{
  "d_model": 128,
  "d_expert": 32,
  "d_shared_expert": 256,
  "activation": "swiglu",
  "normalize_top_k": false,
  "balance_bias": false,
  "init_std_router": 0.0119,
  "vocab_size": 16384,
  "norm": "rmsnorm",
  "tie_embeddings": false,
  "optimizer": "soap_variant",
  "lr": 0.00532,
  "beta2": 0.98,
  "grad_clip": 2.0,
  "dataset": "wikipedia_en"
}
Below are experts of layer 9 (counted from 0) of a mixture-of-experts language model. Rows are named router (the router's row for the expert), down (a neuron's output weights, with its number) and show model dimensions 0-127. Each number is 500 + 25 x the weight over its row's rms, rounded and kept within 0 to 999. Numbers have three digits each.
Before each expert's rows: a language model's description of what the expert responds to; "comes before" lists some tokens at least twice as common just after its tokens as in all text. This comes from a sample of Wikipedia text that the model never trained on. Tokens count by the router's weight.

# expert 43
What it handles: Plural group nouns
comes before: " of", " were", ",", " are", " and", " in"
router:524507470475505492550527523545473509535507496518531504465530481568457466489478458496504518486478474534463500466490456476516485508520505548505499518514490475475461546522493519508519476471519511490530491511487479478473480467490517537471473533522525527489505487522507531506532493492477508461491455486543547537455475502498523499463492498475529519493489510493502518513438496528487498493524
down0:494529490525532497482496486490488461509518511497486480477470524565521504538501524557508493480488488529487539419506494486480512520520462529533516498517494497507519530458545471508526489522506536476534496479507508534493456541503527510499504507512470513451511452528507488481468489511483475470516528481497497467455502472509516494491545493483475528484537474490471480529511530524517446476502

# expert 4
What it handles: Reference and infobox punctuation
comes before: " ", "-", "00", " $", " million", "0"
router:519480487530508501552483457487538511477483463501518494530517467472527490522465489461543527510510514465489519499488503496491529540506483461499498470518544526470486493467528510506514499497479435514542523519531514515532512494474486488542520485521534484554538463508464522487518489477494516506466443544534535513467488497496471535511522465521519467481536479471514505505532492492510498520488
down0:487515532521532495479477518500492521489505477479507514505497467511535476534520474506556518510528553473453482561489517483525497558503513506481474480538488499511522499540526506511475489505496499462479524537495484497530527554512475520497503562451515532523513531503523507487546482453491482528511539509503528483498522524465520501508480478472510550486511493487475498446527491544498489502523

# expert 40
What it handles: Year first digits
comes before: "5", "6", "4", "8", "7", "9"
router:501469527482517495479466500491520472492462502521478464491468490496463504498468543519483470499516528546493515497538507541469464477498470510489485519513507477516506455538480479535499483472474476474482530468510535536545470482478524469506476500500507532521493534459489480519484485471519473465526518494534525550475524478518540495524548506516472489467541501489495479489539548522491518453484
down0:509477533479569481482503490528479482509521494491510508511473513533534488514527444460487532503518553502518440486485437487493483489529482513511478534481496496548484508487509470481441510498477515456505543502465466531491480505497506544537486474472517511491486535535456519503474467525543487467486495516515543523474524510531478489508494489484495490471460502475526527495516498492503488495514

# expert 18
What it handles: Census demographics wording
comes before: " ", ".", "%", " of", " and", " living"
router:524530515457498497483527507561493502521497549501518461458471484501474480506483520509521528455521490461512536502513503545504494517491488481473510515499538462488498546485524516483501508478516500546513469500477530475475470527520514534510505532537484489486483479492483519507513507530481531507498472452542538531516496508521481528495503458518474467482539548471463540507524518449531464481502
down0:460513496509485539490509515472460494540483555501486511496514518539509499442560492510530476500475550490485495467495489488498472516487478525494502485501512481509507526481446505513497500533477506519483494498504506438491517490499513502518508457506500478519500525564424511512505515500488473459488441486446462486479525495521530514520466493494481520481497513467527495506447507509506455515473

# expert 36
What it handles: Mid-word verb stems
comes before: "ing", "ed", "ers", "ation", "er", "es"
router:535480506538477492477497477489476483475508484524503540491556541537546508528520516462477489533489493534507502516455511500529492505466479485509507474496489509521506506479529519526501494480523499489502514509477541482466514492541504520476488483487499550479484508523489510480538499463468507444538481483494504440554457537459527474528503494508475485487487500505470460563464528498502535526516
down1:515513469519489526501480472508511510510481479524480511537466474541506453503479527490516495489511505505513511492500473509503543504467542480455534460513517544518514518497455483518515496522472523450499479505498530515447481497490505509539527464489525506492487478545491516501510502484470507484579470490470509481516513477531463496530483494476538523434443515510510483493515506525438503500528

# expert 1
What it handles: Domain and sector nouns
comes before: " and", ",", ".", " in", ".\n\n", " to"
router:518524519503472471474512473514475466540523550474511534470509520551463469520489518498486510510526510501488512512492520536533500501475474493487472470492495496475514472500523504488516527463527490516558502495468514462442529492499531487510491531485537534515484478525527529469525527527461497494543505522502525502538464553509529522526513525513476481477503465487505546529514486506545454522469
down0:504523486465460539449542470524483510508465460454503470531504444531487555522495478533491485507489498502482487507532487500512465478501554556503528549467509459514483485513482491469501458483535515522487480485509496508448507489482516510481490530508507474468450498493466476507473499458482544502488520483529512502507476489498480495453479501510527523481484472504482468509530497463492491527484

# expert 46
What it handles: Table number cells
comes before: " |\n", "0", " |", "1", "2", "%"
router:505514457455491472473491509496514499524476478486535488512445478520536515472466521511502525484496494472494495528527516492516483511471471473502502534474496513520522494525537476532525514515476453489524514493482515489502483541522482499494514529530465508480495487403507487486520493521482528492516459495480550466502532471508511523534559464507494463483510493448526528472528505495514472455480
down0:499452482518488488529459475518466519496499512500475494494484479490568472543508515469476483491551490500464513519480491516518514515515508500492473421521527488530514454503502543508447496490520503500512500507521526510479510463507489516488432482496452456477493495454459472501506527441526475494531531490461519494513514502501460503508483476497484542516499525488489525508480531520497521475503

# expert 14
What it handles: Sentence and section ends
comes before: "==", "The", " The", "===", "In", "-"
router:461533493473501501548474514553542523466481507495458500502515560478498482521494473506477533455530515486495491503516518468464488530521505505500527444556503483479455493479478470472506472525532510500537508485512472545523468473467531516466490484535539475513534485485513497504497514479497489465491475484513517446529477505465483522497518490496496514462491477521506495522502542505515458525479
down1:528481494475475463515532514518467473501504517519516526443526508497453487480513487530509476512501490499493466502563491535499510460519518495535526520496499444489494469480532496486480520472498498470501532479525547475467524518559458489489507508508496448513507507487497524485486457503506513517489461535432496515479498492505511462502460538485443513492491505501480478513502452512505556492488

# expert 48
What it handles: Parenthetical digits and notes
comes before: ")", ")\n", "),", ")\n\n", "–", ")."
router:519474515498474483486492524468511483523513467503514496511477487536487549495525495509538534520517515474534526508529505509534468504481525507493482529534518538465496473462530540503529487505489483461476492529521523489530495531464483496487487489510474498504475472531487524549516481517502535550532478508536500538456535542505541499482476476504499525457534478492503494558529489534462522553521
down0:503495533521524506502474476475481460472534503518500553545505490529503469497493498456459501472542509482497514511485503522518487526548470514461512505486529529489489481516483527512526527521507500475461517536463540484542499484537495483497469522514456466490555488523500459515467502534429469500509480535476496507494513490511504500530482466480510452513532461518524514505538531525486504518478

# expert 32
What it handles: Locative prepositions
comes before: " the", " New", " South", " London", " North", " India"
router:490506506551478490523509479509502520480504485523503527507513456510491483513538520471510517499508530549508518513469487477451509512496502489509524486464546519489530494521475508475522453495472451472449446503517464496542526468504514482492515528488500514506543463508449476483504493503539478535471491487493498563493476495467463460492462517481460500549470525458536500499499493514507471507522
down0:518537544507502496513506455514533489477513561497523557448499455521555485505494524507530524503492494492478505499469573502515480502480503504539525504473522507490512528525461464524498502511505512462499480534501526536486479516513531481464497518511510520459504462440481505551536476506511514480534526521475478489473489497467522501509547497510476498507549512458501505501514528512513504493518

# expert 22
What it handles: Money amounts and size
comes before: ",", " million", ".", " billion", " years", "%"
router:528488514544474462509482489517488515454512501513505485463502477508520517514461500491532521509543488471474456452522526477518494505465448513496480471511512504482515508486534489539537512506465478512524502510524485499437519516546516470524461458507522507543504478518498516506522510507482466466477475547519542480483484488526503534533534489518498467484527485456490501534529477490542515546480
down0:468481488489504500540468454500508489488510495476455510532511493517523460509467497499522485527513511513443524518491458476488530506499541460516513539458468503461481520491504523468506468501513495532528493510513504506474475486519482541510541497498516568499473502414483511524477476500475516487483481511530488520477532574502525522479476463512529493506500506470506513503528525511480460487480

# expert 30
What it handles: Periods and decimal points
comes before: " The", " He", " In", "5", "0", " It"
router:533510474448530483520487523485554497485473508515480512498463505434485494459458516508487494455472482453495536468544516488494463540502518504462516505505516450517478476478497476501517468500492469526519516512534482521528466500471500506526490531555507458520537480492472488484503506479493513459477482459513514501484514472471529497499509464515486513438485516510498487524533497490540495500466
down1:497450508471497519485491501503499544558503516479492441493516530508449460529503517455484540505497515454523500503513544511464501495486464544492478522525517466527491470468515470482510559477490488496530513464500501487512476525479482500513491460490486520491496565467483450530519486535477523458504495489510528537475522521503509508466467519485520506525525494501486490453479492500511537518500

# expert 8
What it handles: Infobox fields and coordinates
comes before: ":", "\n", "\n\n", " (", "-", " in"
router:512516484513468462512502502526529465518491465513505499535494483537456517463473535547478548522527533507440545511483481537466522492525546518511543525499485530476508497482517514503469517511501478451467527506523473518451511493466475504520488503498503478536508475499500469518491496474498496531503464464547522473481446516516494506509469497512516510515514532443492499498532464525481484483515
down0:512497451480469524544515510497519481527491533489516484487535463471498454511502482482496477487530501524553518487507538461503511500500533471531553492494481567467465503535481492495552499519525504462524494521488536482467499444480500493503525499490524491508520481494528488519508511505456492458509516512509503521507547475510541504534502481540495477463486506497486538527528554539500500512535

# expert 13
What it handles: Coordinating conjunctions
comes before: " the", " a", " to", " \"", " other", " more"
router:497529474552536486530465506511479481517526501497539508460491496512505451519461520471519469490476454494506498487519511466450526487489529555462488484455472533527477497517477541484491513475518519497489511491544488469500483466512542488531549484456476529501537493513521526523478522522465484465479476496536494456474506507478488460504504510474483468474468503516530514477514517487482465509490
down1:495484506487475451484518506533526514531527490486483496467477518520521477448515504477528489503511515500497492504539574484509520477487504511512497499473474487452527456511544559542448490538486479508494467498530499465473469537508514508510494520467542491515520484511505465489523499545527474478488518459499485517524525503479513504518509512486527513497503536508489496485483424543471470507460

# expert 16
What it handles: Titles and institutions
comes before: " of", " War", " States", "s", "'s", " Court"
router:495526508483500519479548458504458459487497541475476500536480539547496494472525488457515501488502528492543496516516513512509518474466465491477496445482481477530526458491493476538492489447515536512482470509508485500489528517474521489499469476474504558539478465509454508493496477467468483477532489524522469506522466537499484494501502466532481519473522515486529512520511455524481521484461
down0:490463505528530505482485494476466493542487471495505492469511494475509527550544471511534520500488499523515525492488475530482497526523468467509577523503498518566535484536518473469537508495477525504517508501485505481514504482492526524500534509497520540481495506491532504474489538484469533491509498464492498491543533470476524511497508451471472506473526528465496513516468481551567531492490

# expert 52
What it handles: Legislative act wording
comes before: " |\n", ",", ".", " to", ".\n\n", " as"
router:491521539480467471452470487470481500513520482528479511515505455565463519511468531504527549463561482474452496483533500482516467490500527528513487495458496519487528489472517527510522515498507539469486481512490519504511490501507529526517477520483519494534529498541512463467509516492510521477482525472504501514452472529488509526462456501478531518482502477487509490445527471543494495532512
down1:500537501481514480481470504484500470510542487515510512481500450533482517486540489505516492505540503456493479478485529515540493497529490511517441457459504492506464521494521492497509496530498554508499511518489506500452497468540480460477478519507415510496475487509489519526512529508523503498514490472478518457506518484549496484496499517510468581485512530496496491511466508479512439457504

# expert 55
What it handles: Auxiliaries and modals
comes before: " be", " not", " been", " a", " have", " also"
router:539492473509477483535464529501501483488454495528473456426537492519522504540496507503510511515497450488487483527486505510461474540472533533501485515464481521528507544502486490530520468501482508504545497494558514467479469513492516495468527523507497491515542521515538519514486477463494489485456507514515526485463503525501477509484508495491513506469548463491485538511459530439480520489510
down0:496518451508497503556501531494504516512507529482468504506519471462526498492495488518453491458564519498477473504502517505490481490540491523462510527485505539513542559526509455514493522480511546466477469504514458497510516510526509476488521458528503514507495501454545461469515513459507471482453523524540500525494504518487465503504528517512489464527492459455499507504513486482475473491539

# expert 29
What it handles: Digits and units
comes before: " |", ";", ",", "–", " |\n", "."
router:497481526550530506479476489509497545505533453523475480527434492526522481472478485528508508511467528497499493492530533447532512506443477524497537506551527518486531505510486474524520477526498466468505543469495527497427519497483524497507492487498538495515516462490483505490536493503488503479509504530534545521454507448491504528506526477540502514499498477469513498515513485520527488519524
down0:527534490501491505494537519490507512524517502507455525495457505516463546538473529478493469556484474497502484451485515502479496494508488501510489486460504510469431506480520489516499489541508486510497514547517513544500476482529489489492516458465455500508546474501524495474520567559472537488517474539516533498498514495482499536496506495536482522488515528515493524523508466508439481498514

# expert 63
What it handles: Career narrative connectives
comes before: " the", " a", " his", " he", " was", " in"
router:470491459567510547535512484508465499510471506486498499449526513523493465487451488488517452473484451504483463467533515526456478501506517533492539514516514499504479493492458505532476510507482507494543503492495515487473534504479528524500561521505476508513527483496535500485462486487510489494476532502467485514512540496528462502509529510489464517473505503515528496495512562486479504453446
down1:562481511547527490456507511468479497526520515502475495539495495529533458495490486467536524491480541481495467520514544537511518465504502513535528506482465529497546534508498506512552507502527508499510523529470498497496475492468463500477513520505459452458492452539474505496511503527506508498522431492510526475511561511525470485494537496488494502475479484512531513490502510466481516468489